config.yaml
n_layer: 8
routed_scale: 5.06
lr_router: 0.000912
norm: "rmsnorm"
train_tokens: 815800000
Below are experts of layer 3 (counted from 0) of a mixture-of-experts language model. Rows are named router (the router's row for the expert), up (a neuron's input weights, with its number) and show model dimensions 0-127. Each number is 500 + 25 x the weight over its row's rms, rounded and kept within 0 to 999. Numbers have three digits each.
After each expert's rows: "mostly gets" lists some tokens that are sent to it at least half of the time. This comes from a sample of Wikipedia text that the model never trained on.

# expert 18
router:486524448519503531489540496497508459522503524508480523506485472506474510501509530527473514502489520501483503484513515492494504514500521481512544489539496493533451442517536489511559520532513465497500483565474479506510583526501502503516472497496465476497507491525514482474512465521461503479498473520512469467534485475488515483511471483463533473528530556496508565472507480473510495510508
up19:489547504505527539495467498519495505535503473474496490525518514415520476517469500520548539466533527519480480528516514488462447484523537518513502509517521495507512484493499466448476504493524496505471491489447471485483481517526525464512535487465526511511512519447512517518550528477493485493511511480481473531548498475484501483505529489469531451485476504519471506546494504492499464509507
up20:489479502496487539512509501502514507520525466520475526526477477459514523475509449495454555517497510493482466486505540501491486492545520477529514507489502491502474490517545541517484513493530498506528454534504512496501546488470502514526470541549502482478490467486466470534511442485465477508463503482476484431467495505490525489475501520532479495522504514495441509492527497472504538469459
up21:521474515500517513521528470549515458498544473478486495464513511535470465495517467506498538488500472478528491508451494478514485528502462501489475495477471425509512480516519497489481528468495513499531451472477499495497546491497508517510515511548483456542520491466452498515528494476491523490521467495481461519501500510541506498467462521486495467533557500521511471493501534505478499558497
up22:483537467501542507554487470532456459500516489517477505511519520486485546500522514494553528501485494503500472478496509515505529469507519461512545469534506510477497495497467508514528471473544517536483522484500494514505474453477465455479496487451506492535464490467483516519504517525550523493516544505516474520470478518494490504510525475501459500506549507509524517480553514481560524473515
up23:442503482477486507451507518490479530495570498503506511487505558490521491508498547565490529491498492498505511524472533457487496483474517441449524483470499462531452474487462477510462505498482484459502455516496488480460514485501498496485467526467466555518507532472502478486505522500490487527493485486495476529479526495469510470490528485496541458506490480494497495528476509516514516526494
up24:489514526512509509452469479524512518494492458509504520489487534512435519553465552518478540528496511490500506512482488460473461471498546496504525509467503475533499493464510513500516500513503477444481466511521505511508510538484481495505466571483499466453505474523537516520505471522480527499489490534483513528470510479527496480499526472490495517524489545514543495519483498442496549509477
up25:530501484498502508491555511508537510478530531490533506472493492489523464478528528515459523541531490510550521505465470513475495508484467478486516461481489480465505558519486504473475540497509498494483471478467474478486513526559493527475492507524511507488483502498528531471522497501447520480506513550468524511492502522438444475527486484474511549477475462507500529471510490501463512525508
up26:528502530525489523471551493538489501502540506535510499531476537535467516468505450538457529499503518479506461498486504513488508521489515447491483486553478502526505515533543515494531492494496485484475504553474516503499487527511528509503465509434490488509469477477483506477514489493480506497510524498514479524507498506534530473482446456479485481473445488519502447522488529538534520469511
up27:482526462482505505507525483512510490491527520466502442511488500517485489514498486518483525463485532515493511472461457465557490490480494495467565500496485507491513484435541482489493503504503502517480514495467507510534441521517490454524472522513471518483466499494494516475510508493484544545503500530507477530495456471510507475497528481469521457546474505467468523512447489503518460497456
up28:492520517511537504459539497511499470545506511491503486511540491490508523543472511503546504516480566525482557498509514526485495506539499542472480508520514532512500485461439508477566517512506536516459447490492469503538487505527498530491443499510490486518520502461477476465510457467521518494452507499506492514511491515504465518535470512505484531529517522467483511498500542501503507522499
up29:486514476467495543466489527504503493528510521479522543476492525502474473484476460473468533501493493474461467465524525493473497512516516499513486489520503494499506493501455532478514553502486546496464495544485495547528501485519508521518475464499478532498454471474490523520547524540476481520456486487452489465521557487488515512498533488562526513495516499531499530484499504519470480453475
up30:490513512461497531464522511475505503531462454512468503494504491491521506471499554543505460499505470485475497513516490496538478533488464517481469491529535522515502518525501486495507534508493509527442505533428473494511534551524503511459471520453526476499522510517536565512485474492463520496492532490529497487502514487495484511503507492544543557504500466479495476514538493483498497471519
mostly gets: " com", " red", " most", " Best", " Red", " son"

# expert 5
router:477509458527515474556512526492485487530507511463496506508492453499471470499465512561488521534514503511476465491504521553489479567506494502512496475526525498500459496525532495520513482573547473506494482490503486477505511491479532517506476508503505515531513548522488529478520432548499516481516541530519495485514510489499503507511534508477519508542521535524498512511498471491462467495463
up7:515527467503517488493476537487531464477508449502481487475515460444488518497497517480526457474496486479470532509522467467447462483491502478484509491531511535499521481511538516436484467467508492473526489505467522500502508511482508495478501525509493489491536484456562528458529487491508507553502523482532466477508526506460497498505476522535503471509527481531522442483514519524482488487529
up8:513499476447501534533482505475478500501492484555505522472547509512525494531491476504459490494478555492484510503527447498463490534524485486500492510542519475496505483495458454492496495461484455478481509493498483495563475508510505526491483548488512534539465506511529487508509515493495500512487478583480487506463520511481504516482494515437502494480465489516499495473523486527536477472456
up9:537463523509545570487516538499480482475513501512469489477487437523503471447485519502497475514554457495489517517483512511521478501496451516512491540463489507495473527530519480496539505499533469490472486473485474478518513488482483534514483480480490459545474512520495499495524507502506459504472520492469484487470538526486498472474503534487474488466452453532486494486485466486497524495455
up10:493524456487458502551495483529553509504444516479528472454512513531486512537506491482492533526446508527524497504509475503521508497508536442498533487491468497491493482519506493477495496500508549478539495501484477512525525504538481484473518523523465506496506511513493487531508436486495513474514537509465492538503490543595512531499473514474502521504516525475491509488495531513490520517528
up11:505508512549559526470498470460513470513521553463531495496417526491505473523487529477508486483492492486543499519474497469482492477498488512519503519450480485513492522518515513469529487520501517467460526506506508501440507519491551494534509486486498513502516469493480491525527541508486458493493498488534486463488464500518492507520541518452525516526490516485537515470497471503561478495483
up12:505500496535480486501495552540533484487535511491476503506445509522475486503449511517504469477507494430525507498499510540467489471505481474555479539533511489472477485492509509487547478511520551502516476502453491466494484492540498487450518499486518548496532471529520505527493440495502502459460481487506501497470485512462481476457481495501476454483504510461493517518498463506503505491476
up13:494480495488536507500482517523509502512490536537477488516541485469499521484474559537510504484463506494463472529498496551512517534482480491504484481485501481466492530473500481526527482524509488475480491521465465450495449531494494504476496507537479557523541456513457535462504472519486521545446500473459517523485512514439519493500493493486508487502501501510488508514500456517536531490449
up14:498509475493540502467500555483517547486564492502473527507529466471511478501481515518510484509488486504470511503459485491501498499505500512484505539460472521510521519492501515445493502502446514493503485440537468532456475518509488505504466482512486500536488443491502549466474483507487495505488487561505509493493466499479480468507506462459532500509503482486542522552500439509516531478491
up15:484497497438517499497495481528496477523501500477505492512506509527520492531507456432535513513535498513506499486520481457467497471482525468482494513512484453522491471489529515497493515513542507475459478514522518537515484449513519546513536561498512502463526509485510502495521485492491495494484492498487486526519477498512478524483522530456461475580495473544471543484504476476500502502436
up16:511485477529486498452496461525497479542525528533495530499483548523507474510510490498479499501505530495516460511542465474464481498517521454523472492529514478497481545525489474538459465497550475499524492515504482510506487535482487473510495522485519498504487521511544511489479494462518509535470523507446521480539550475509516518489515497534524466441535493494503551491530481510483553500472
up17:504529502501447511517468549510493474530503508489500503483492522478492473520492510569489522503456530520492501496490511507509461523528485505488494499485517522426485545531464509477464498510475508505495483499473466494572487505455496488436538488507473468483482479496488511458512476516501501455483515522473455547492507489464460507541466508479498493518510502485500529514534542523477497521504
up18:518539517504512509480511486488465501459546492497485482503509498462499520516501533504508486528533491487483483490463515499500523509524484464501536500460505454530512525494519502558494555470501474463561519512478511516476512527488493513538471477504495454552476522503502526491536476487504555548513482452522564490495507498559482509501526491501499520486547479525507497481473465508524498507464
mostly gets: " E", " L", " O", " U", " I", "Th"

# expert 30
router:493494482527517493534500500515497488535544506485468503507465453506469449516449516565481504514506507477478480504491498529472444530473518516484544463570514488506468511492506477508567489560545487475481486469450496513521511529469521481503499483483520478528502540524489497509527479533520487482509497499523469479527509497491490512484520483477488506514510540510476529520485460499488464490485
up6:494459506509500504488538500451483492480519505504515465517534496454523528520510468482499577506498484459486535472461462503491482478499534520496530487471470466510502470547457516493529511524504544505490511523455529501528430502474540515513523507516503494496515558469492463492506525512526522511503503464487489527498510537466498514541498499458531474484493514506481533524514510509492506475539
up7:520508473478500483500559534512500482485506462502485489531459502514526466487529471489454475496502465482526461554461483492495499483531498474535488520492546514509524503495537491539487480499500527512461507489509450497516492501509498449531487548519528545491524535482548495538539499521512477456513508519484480496520495490475476477441479448522481485499510493528489457492493474503461518524487
up8:480514452511525499501543482503518540455503505487517445577503531496515571499509461516549499510482532518502478501518495475515497554486515525464518487501494516501519519480478437502489480512504496493483489525495539490505444473501525457516535553499501528477499525484483523514482517506515504534501509524521479465487517463536499488474518491530501487501504473474536535497472465464495484489491
up9:554529506514485518497501544521519504518500520510487536476514485491478485484462511464490487482468455513477490502541496466497538524504475469483480508455496524528499493468507544487492495528499537504488517503433511539491481501504484471501494494478506517495519495487484517469516438481503528494504507467519481500499501488539511552510504499523503476458539481497492529471515536490559446456425
up10:532482439540516523529554510483567507478536501496498468526515507495508532479502490504501491493474539458496536546489484472476513497487489472515474510522501511527497497489528490483504461494474456495495484494532522470482485501481472531479458492493522462486535471558449515494486487469449505499463455489484463509515479545520503518523467473478530472492490469482534497513532509486493483517507
up11:483497519554510500515513474491495510478506519489524514445450488509509489511471483468494493522486499570510474540498492468475456500480458545513519516469475482496515504483545508483485505510497518543520476498494532525497504485498489515496451472498516515466551484514466524490474519548515453533511470548522469502522471501535489536485439519514502549496490514521516502521505551497476519518509
up12:490433503524495526548495474498495485486511524517496539493510493506527554490488484502545506497469505538465502498458541519540535448514502483472515459449496537487477495510498488569502481483515499490546480517518487511490495489512486469518459506491495532519504527454548512556467468541528525509509512510541532484459494497501447502527516499479522501498497498504503495519510492485539519505506
up13:509493519491503504478503496514472480521488537484494502503500504470492489504465520486514417483522512489539541512439489466481488488490517504487550455479479484516500493505534523513503527538523506480495474553522505543470516515504470512489478477526486445481487531516498474467469487518541493490521493475491507519503532526529463466506448464561486473461444517513484524491470519509489493495478
up14:483480530536496467486514478503492488526479493507468520497475489491437467505513541523494489508540477480504499555458500519506476476477483549497517508501520509491479509465489499504511471524506471469513463465469467507450531490498550478551501534484463493486532526486465479526516467518546516507442483505518493520500527532445473495482506508486491521511512497507509480521515496520466525427497
up15:481491499503546471512520541498512486500499519520464486507510471520486489510476499511501522510518535493507554488481498499508520502505504524452529480517458465528521522491516468450534472497514468473488529507536538513479483490464483524502505525508479437443513499506554485482522512519484525470528481502495537565459459487505479511474497503524478534504480505508523449527473527513515494551544
up16:475545494497534488513546483517516503484526515485474518493502539519470508493467528539508502529539505469500490538521455508504544476505477543529466549533493517476476514488525492497492509455521493503518520483528462481485520519543501495547520509479496515485510519481477502546515457482545516471474497452532486509513495460495502533515509506481511478512490488512546456486489512479481497427550
up17:488470513482538490529482496525496499511444485523520495539497499500489508513494551534496471545450518488485556504541561504517526485459503487525514497493504452481519492506482495515487541485487496535482495520460524479529514489521455530497514457450454469470508497502512465509485490479431533501481467505486494525489504462475519544505501519510516475492478489480523514503497484540536500525528
mostly gets: " t", " c", " cont", " pre", " int", " ext"

# expert 0
router:503542499504516490513530537513500481493485498510517537515534460509463512484487529516481512515477497464490466494485504472503481558468489543536482511527521472479467479505516506542521520491509466524448486499478525487529535516471502515498468503486458502488511476515494534477526488492496510463514525502524500503535478457539508501515517452501498488529577555508475504432466482462502496469485
up8:483445466497533499522495498539523496492506497483487481495496450514519506496539453504479510460482517492492513483482491444470552547498539550493518516479496485512508474469489497508526475494518529517469464499516531522528507479566460509475466517501486466532503478501494530474539551524518502543519518525457499499516529519516502500491477484494524491562524450498491476509508522497511519529481
up9:525499534484513482462497485525516493480516488516503503495466486545503490472482491499509484516485458495513522526499548511494472521476522512519504493512508514498542501483490557553506543528491502517537501525487490518585488474522475519516495550503495504499570490543471511484481520515513553494480530511510528505507511479519523525457492489537511466507539537525455486542481534497463535516514
up10:503488514504523501475532500528532512463517496463503489509466520500508479514511503505482542456510508511480484472481490528539502489491491550539533484461493551480514526469499493517542460500514480539437465539499488461541532505484507472500504493511440542492473505461501509499548501472481489546516449529453469477507456475502513479504515515488517535501485491515519463492526536500487508496477
up11:539488518474499507462532482487503483500493507466516550491468535464509473494518503506525465540549509519533497492470487483462453505429506524528531501525554512503495514501495501553520505480507538510492485492521503460537557463491475523493474476487498497485509532504493505477480496506502496536471534513501480511476489493505496517498535491556469461518483557538511470490456491488489529469505
up12:480498529486514490469482510501498493477524497539481497512505511503469488494478503492490495507430477513462506499465518525535508485464483492469470516471477488451498474473467503479510454560543444457455482539480526463473488488477510542517531519464473521490546519518478526546529480476501542502504493492519506500501499488462479448508519530512539511492520476494507469502473528467492497492532
up13:516494507464545515517526531484490510491537505490461548530516512524508501468478488493472492529483503486498495497457474479499498482537500476509458476525504499472531551530456550459492512526512475505482531490461474547478549476494500508514508540515515511533496532530528531528548518487519505475538538517513517484510509489518484490517531490494461462479517525515588486475518502508504502513490
up14:518500540527480519524501515469468519541497502543492509529461486474488533489476486499476499494527523485521476477513515459533497522552537515556546501550498476472473500530478519542495524463508501517536501520536561512515515475484530486496451485486488494513509512511489455475560512520486519531516477518527488477458544484532461480476489483501519508495480492469464499498481502462506507505477
up15:524464529529529481541483519557488481535521496480492513515506485506427483532509538501470517519484492494491543485512486492543479505524453477493498474492480510524541523539501541493503459490511507465513489485443500455496483478456481485488544495463495494489476513528507501515516475489494496520495525466537495513533491485508494486495482538471492514570513486513530566475519462506501504490517
up16:496466521486520523502451481519474512501466517492503491492454531477465439508505467515510500490481492539510442474511485477516476536528500512480491518520472461490517489531515522507512482475525540508533512480479471465540512521539531483511487479458501512520434424529499480484485523543497524522493518484533477483500503485490504518434484485516481501497503514527546484477526489501492538508488
up17:501557510533463517519507481487474494517479488505467505462491497447484503462434533484475501516514493475514543503503476517468483493500538502544505511477482495494504498502510498511475518528481473500503520509496427529529545488476482518493481541475526477483470472495511521453498500489512498515494493555491508524500545499468529484561495478486516494499528526455522549475518521482537499482451
up18:466473530514511490483502497546490494505500497470487478521494521480515525487473500507462571473476451517481503490544485503526515507439460502502531491500552485473463503516491480482561497481491496479491492528480541512508584525479459512487526532473522489486493492491542483500512509510455498474464493515504474472481481521471522525476483491473504519548518510507468495502538520531500496528528
up19:516496510460503506492501524508495476520519491482520557493465560498506491494505537547502529472480523527503484546484496489521480458507490477503495437443526539499503519497484456541489509481476459469510483516472522457528508535466483504521556542479483538504520508515510526493502490497511521532508504502484515531477480487537483500490522532476515497533485496519498473542533489521526562490535
mostly gets: " American", "uman", " Air", " pol", "oung", " Indian"

# expert 15
router:433505518503517474533492493518453454520523534541508518491528483521527485480509524510490516527505538511498449482442471525509467530502489520504513485526523491536491494511509461517496497515524460504504495519512521436522546473516505518482482521521499455520489500534501520504505500507468487440524501521542538471514466469498529516506527501523512488494525517523480460472458516479485478447486
up6:520506508531462485514471501492416486539511478477525515484469485461458498501480529545513510530509509495456480514508511460512489482520485516471502471482510484486537487487525490476525519525437488485528483471515539529514475541483474483507519525489469477501509499476455503525434483514517478550446525505539508497516526486532508499487524533469540510512490503504476488524503517466500526514475
up7:505506495501491553500546526517520475516526525530472478504502529497503525494478503480463512479536494477489513496525449552517538458480506521541498503545470503459498559544516482478492476512484496477488490530440538473529458485521493516479516512503499489527446503482484478457511495486504524500496512514505499508537489559543487501485497473464516494447513474495526484499480545513527489503471
up8:510513548507479508476539474528525529493538472506474526532531506456566538455512505527500528502486460536446491471475501486484525537480503549478542482510509472497503524516522486486508487495498512523461524473526491504509481485521536483448490543504454511501471511505521494479506475506497491462544463512534499508490512458476487478499516500503519508480521530531489465476468517493554511520482
up9:516530495486513523524498522523466489508494513510452526506493521491529450516476511490495530532508529493505525481466509531522468525495522503510475530507480496454497514504469533535489518491467564480513514493529515514477522520516520510508492471471484522509490461514520498510567543482475533511551495491525474478498436538554501496508525502522481475496505467493471474488444525542539486524471
up10:461498489488498488511490530498500452520535466523506539500506510516515501486491488481457514488502521484515545454504453459454530505498511495530484490511477477518500487510517541496492481518484488499474516493493511473490528467508532516495492538538453503506492445506488456490524542498455501438517508513517477460494528521453526511500460484484567497470496495493513512450513437512471489488470
up11:484508542510489505486450488485447474489499529536499496493492488519485523483499511556516477519522545500488540484508538509508490450515523462472511488504497503488446539454475495531551534527527501468495501489506492496496497525503494489519443469494521488467557520531528478467480475480548513475460514530476534483480515467454507509490543551480499483500505502500485505475520496492493548495507
up12:515519497522550524539517524500506490502479481478459474508534530472494489532487539553499498484494497545512472504467479448502484511526511475511492511465516497477543522493521487487497510484501480480510486505483469508525502509531484517491486509512516447495481475518481543484524465438530471467509460526490506522517485553547550507499489508488429497517548494542520496520478514547492517510478
up13:466491454471467490495502500473493538515511544501490459537498487503501487502488450512534529473481525519477523481476464488487512483456494495487501459504523490519510470472516485522533528507485511509497499487447533495481517480443485475482457502534521495498470472512496538496499528518469523496475493526525445449506572531472525474502515460521526475514477518515510541498487535455514500512478
up14:512530486484512512515483517464504494466489504481519531450509533470476529480525486482487495490482520532541457491492426536494520488487505525564533472513545479522485502487465480499477537545480522517478497482529550499518526457499515504479500503478502510518505471513532494475494484520531496512536532527501483482506480494534497507546537477486524500503522489474487456471536535528464444495509
up15:509486502483498475524487551517494549485485505504503506524506499480482475504478472505496531556478511484452489528489490494462491523467503505468460595485437550469513512481514528544508520512477465540519497484475499552523505495466487499532499538503486471524504494500539507505507492527514499494486495478543500530478513536483508490453517498494508502503521507535498477538458496520484495534544
up16:512498541459533488552464497502471485441481522535507481507458518503486488484454491529492470492507503508507481523536532542537528530461482533537484500554478527487512521539511523445509494471480487518469522516519508524547504496485477479504507483493520506519494493483505498522531510488487483478477489514508470443455482463534515512458497515480522510480505530533501484508500501463470454536481
up17:491480499523527498509529504501449467497482502508502495558499477488502489491564474511499475522479491489527511514535523448488540535500547522473517500486478487499526489531464528549532513498513469515495550509498512497528523487505504525509531495541479471535564502551520503558519493490476505502477518524519455469497509501516481517497512456483549481486504534462524505494496503446480512504529
mostly gets: "ical", "onom", "olog", "ican", "hern", "ational"

# expert 31
router:485518472541512457518508509499498485505534506499480512477465469529534492452477483508461510538508501537515485503488508530502459537468502486456506497544529502506452465479488501488514529505518472492480478502480481497498553494545529494495443531506500500513493509526493516499575484508475492472522503562505520428490508484476502526493494496469525505544495506509483545511482445476491491519486
up12:492480468516518474527523512549500501506528551493497512543515471511480513482498489505525503465476511530493470501515487544508495544460465494488451505515485496517537532494499500513495543466498471493518509531496492484530520515556468491540502537475523547490525461538518517480538474522527506568493484527488499549499544476512497515483489481526527484541484501486528517478526474517525507505445
up13:509490514475511515490472466530529503528489501512469502498529514515496536514488525469519550512537529514477519480484495534465450478516513480545482544575487492525516528498522516452504475521503497509506492486441455473517519488499478519476482534509523530549464491495482508553479517491505499464461503495477507483502484486482494503523526505544487469526481553516534496481486472527545495478471
up14:515491517540499481502492477496511517488495495476502514492508513465478482465507442518501525486519508510506526526444467518513503506513522501516505492492499514508459512543501462472497498516543459512499478469532484467470506511497476494503476530475533519493512484506473515502489479469491464470434493534499498543489453446524582486538488525546492448495484545444521503473500511478512501491485
up15:496471556518464506525493462532495530462511528520492528487484488484488478527487481523494473505490512458504501525472524495516507483466510491495535515475487454501514490534526504507468523493491488463521537471464511514514556463524524500491462474534468474479486479475476506507552502502508480558526522517541522517461473521461516508525495535465464482528503507516486497514450546477532538498479
up16:472493512504544466485442490471507477509494501531517453500480523477496522505484498483473501509466549536479500455504567486549502533485540491473484476482525474491503522481515518472484511538492448478451515525480493489467456485506496498526505501475490482493489513486543499543486497480487519450472502513483479508482511464511534505487498493557487486490526533553520487507504466548478472514500
up17:508493492528493433501515463467499459453530574509496540515498483505527544473486478508496494496445526527522502555479511498492531504506485488515538507479476504482519489495514514512462510522477490480485492530480507529477454527500524483509463506487482523486512512518489501530492461494549529505460530531501478529509500519547457514544527510451514526534538489483514529504475510537486502509505
up18:529523482474511527523471479497548476507522480475489530504493521515511481487440501500520502519509509491558500530511509515524459529497484505556480496498472439517500511495478481488484490535525486513514476524513519481437483523530518483508461494483490514497530542533575536533490478513476468490539496513505513505523519491504493503530496486489524506504532459478473474522519547487572505472487
up19:468492530529508489520522497481475496469449527488490538526481522522488517523506532529485510515458482489512459514463499470526467510513490517466455521475475534557520512516485459502515488458471508493505499480527493428516442515467493477472488525500494536511472514531520470486483499489494445513527488495506513503497491530481503502549522464476528491560535483482506498469524484517526515528513
up20:491528463450502462504502465521495515500487489504446515520473487519493491539476500508553514507522515511489490461529456455496475472483490532493492492517539541486488503477489505468527491513492532489492486499485486521486518480517517467496525534495533480481533474461477490507524513525492478490522516519485475496487514524486518554490513522495529524431504474453552538510504533530475509430457
up21:475487506515528490504494500496519477468495518515521550518479563475495493497510518539476481494516500508571500480485514478521499508442502519470540484515496460523515472459474529483533479493479524537470506502514534513487503489542504521513532532529442523488555480502454505504480487483508508514520501481482504477506488492517536454530476532475542527499473528525525435481486502492507463522510
up22:511446497535543483516463547499496448495496465515465474482501525436480504507529512477533533504494512517525519490532547505502490522513526494476498466473490511504489504515482491525521521571460511481475537509520539509488470462474546478542519553507508532509497513485548501455520516482490527536508544487504512522491458503530468499498513477484484513521501499527497500497501501511501516541531
up23:499500500480486511494505506513501500502512499523459515489467551494440502502490540493495508526505486489517479543515424519489493453474518471530516495494548507448500531449472527494462488537535507473482504468483482537557503494509506485562487527453547523444489496505502491485522478535562527535487483492528507482514507517505471509496518507513493498513520508516492497482534474517476494487516
mostly gets: " stud", " record", " round", " final", " sign", " fin"

# expert 9
router:467519460536503482500522545503491490543479530518477519493505479538516496497489533495454531534536503522512510482487507499519463529443533522467512485547510503508461430521527458520518561492498501502491481520498501515514546490490550497513491539488499473531523529514505493483512467512478486483540519554496545495489492490508510529510499500486520485519507535531449540492502477472472471494508
up15:449463502480525561504493472502452495526499469482531495527474526495490542479462466508512554490447506502491457531507508504514517500442504465485518530480540480439509530550516512503495493500486528524479489477503489491506475473462506469512486518448486555499483487465503484512477504486491505487484519512493504492517488522523527507467524456496479461447494517507510484538488493465511505488471
up16:525512504514511487496498507481490488494537488526447438522517489496508487473488485498463493531540506506509493475471522498496457507510548480468498496526475501478494464502462482498487504508534514494477500520517469470452504500516512509486500528535497445539516532518488464528498518518524510503529560497483475530545542471438496484488432505484526507490496479502486442509550493530459485481490
up17:540504522478460476514515488514525487519488497511511519509464480552535557501499474493500507477505471534492505464533553521494538496493487517465513510500460520505501511488498512466516520540496501447500482491551471510508491520564516476501540499536529478504510468513521493512513493452501498492527517530512529461513437483488483494497551506475451503494516476553514499478515454497548486498498
up18:528488508517537481520497470509501463525508530510459510477501518514522504507495512485560453490504494470466538508463465500483494516512515536509507496505508444514507533525455473492510475491485499473451485495486537520532459493526517427528487514521506480522508538545550528513512504481511530519514464474524498538494490447510534494477511468485460503545485472518466469516505497536484495492509
up19:540515538500537579490539499495550526500459487505480504483514504480490514517482527475481469509475505528541470487467565468513521499477481509497478467484469494478478516495502488499518488550492500485469486462468461485513492473505483506507471534510513537525512511533455486510466491463520458474480511508462519492459449539507537503496500532467491457498478457524495506515517509488492501502505
up20:505487524491506525514524482520536504504500485567521451506487469483442486484471508510476471478509520522493490522522476526488491512510483489518507465530501486435517457435504556477459502507543517504495504490488519511490506495525498503489489446513497508504550507495477461495501512544491484470478493441489503488487547485494484454480470496534508494495465500502501509459438513488536465496478
up21:468493476453465496551485477453546531502481496495510525466492498505444501537488516485483525479493515506504503463520483491472554496491495461490468515528462513501499453458534493554538506510525461493500485535514526544499538521498483504488517529518486514525492506503504502472524539499489515506494540520483469455499500491498537502463477470471479494511476467545536498461515513515501452469510
up22:493478533508469492492468487526527516500487487518500533444514521472486469490522511499478510513564512469514499481451502472492482482464492487459512489484489484472493447469496531543558473477529483478497515551535541487514477503502511480489517537485472481484488523472508486480487548460496488510523482509511484476519499506480510528516506462511480527473460507519482559511470524531486499489430
up23:492482471468490501499461525539464486497517485438520502480508491495481482481498511460549538532515549475467546457496507493466473510514487486487478484480495526521528503510511513488483491459511506483500477464497504497460500494443536494517473489453499500513468489472469567506470502535471514477520512532493536516506483546513471521499496493490528554475508511514536458510527520460494494513538
up24:484507484491501492504498476505527494480488524474485507527498468497480509515497509524519486455529474469513524465516510512547497540485516510537453472478506449492511544489577503496508511510493519472525525427496474554526488493473484497525491532502476503480501480544513513514512440489495560512525504508495507488539553490491507471523519502494515479488488492529568497490497477470487453474501
up25:511482503519501499470513519538474480517484425532498465508464495529481511470462508497463514523514515491514529481488490476479536521474532466521520501488531499505508473488484531460511502492521509515462503497484463494522477490502494570524457527492490456505491453545533479549493508495516473508518514507460501473523477483476552505489524496522515492518458532503474543528550523546498491483516
up26:505476523510488512490461490529496520483504539523480513533502486481451466515467522507498497476525484499518522541462468512517539481505474491512493517481542546492462498536479491491497515501492466520500488483526497530501473508528492506504482488514531538531510506535508480534475520524508502461439494493510511469482502512502494404505507484480509431507508468515542471493473508488495472426522
mostly gets: " years", " team", " season", " University", " km", " work"

# expert 13
router:503514454511490508524492487517494478547537564496501499493519462535473508532464499518478533553500500480492470480470520518462469530494499480492549460511519489523468492553490525506508504534510506480496485486479514458516498496533514503498470497499523485519505546513515510466523490540470498494469520501539488499512476530469532534505454452470527479488532538516475493513471452552491489472490
up5:509516493491507535469519492506500481507506493464496522526501523467507484488481515473526501497514501523499470519479511506539480466443472505497533512490479493482478475436517524475513472477519473486496494528532486437493470479447557505496486515476514520485490516478505457467453516504481517503481509541541476491513459529463508480538508485439460538469517506472531498496533503479462553496500
up6:517521484502487543484513484513519467481509519513526538509477482513515516514525499489469531476523510486529528506425501464488507511511516544506489471465491478527498494503505485522566527520502550481491511504545513538483498527535440482531495509496505495514472496537539456518487541515552463520476491515510486481495497484500501499518527543484516471479559534504496487479440513520504510525535
up7:522541514458556548505497483505534508480476482526513500494493503497482565493530511528459496500525508490511475479482487493501495439500488450488565467525501519459492484500529496491477504492528482509444466517486494482477500520519503494477466461489506479478431519490505476510523505500497490467511491535490461515521530506473438510540504526495520480474508455494483523494532532497533509500474
up8:493513506524503547449527549487503520502477491502546469492463447525538491500485533454492549510523452502489479479513458486527508493491500474487477482468537488478477477492479496452518513515513474527482558468560473478488499514521482510491483484471512503501516513504471496498520480467491505524491484512484514496481474514501493520487521475466514561471455540500539537494448508467495489490516
up9:494533478451454490509502499487529473515495495493477499557476519515480465557477531516504504520505505559505499511485485523452447515490498508516525488531504486519498539527510516457462460491516463539502483520461453494498487501539544475517493505485503470486506530478478493519518513505484525524533555469521484481500521526446462490509453512514490503524547506528489478513487478492521507467486
up10:470494539469475496520512527461531501522500477484480507483448511482479506494520466536496546498450503481500505556504516489517520517498521475526489527477509453516472477528492486499514496475498472459511472441524497533449515488465546454526495505493496467513534480494453489505518474464545502495457532472475489517527502490527486523504526499499504476506504501499490482512517482426509554493492
up11:495552481496540485509501515532480466526472495487555504471477467485488490518486529505539492491517483523487504505483480489477542468509493504497482479479517500456544500513503495503517460496500520521479486506508473472463568528439494514487525478465508484508532507467504438512447500468489508493460506493554503547499498526453509540497485474507534535493490501516495458462491520484494522461517
up12:489467481474503467520518460513504525496493524482460534524536510547519508530501473589498466515508463513473476505496511515478486514489491499467458492537487521532538482498518451510543527451459527425518465509464487506468506486523534514515491533523499466493525497526496536491508491511497497531488530476500503543476515494505491511464518476478521514531495496485476530513491511509484491461504
up13:444498515459530477522508451480476523493517576521528522463475491540498494513498490503468549503489504462505506490482517490504529476460516486509513526463488464501531505501498478494480509477538518487481511489519521505512501437474541495481455496530485488492488534502481490542524528531482538543504487504486510471473519510531521523525488456498510504517467504490485571502443486482479515490508
up14:520501534493493542509557461509522490537498483486521499482491511499478464543506525485465490483541507534509492496500449491547462514457479492500544489484501492518503469504500508467515525526442477493500517531506508497471498507503502509523486556502446468472498521504470504502528466490434489531503472475502527520554536485505470534486501514494475528517526488553549496517481485506502499465526
up15:535453502491548508538490514494513525489482479535506485501501484471542512510540522526511509498512512483460471474492464502513488553523459466433505476504525487510480481485530495547525507479504469504523522475525525477468514548524497448525492510522520478506499489533505518510513512519515512512463534490546491484505521501492508485455515506508524515551510479503478539458513428499510534534482
up16:530486515502462489517497499501493498488510509501510537465459526499528539527548505470495494470438491558500485527495525477499463489499496479430517514506480467533455529495529474504508436526518462471485462485501538484527498523499500494477445511476536530501518495482490498424512466505510525503516441493490476529489505522477498528510471497498508487484523516516528492521488495502499508532527
mostly gets: " d", " ch", " v", " inv", " j", " pl"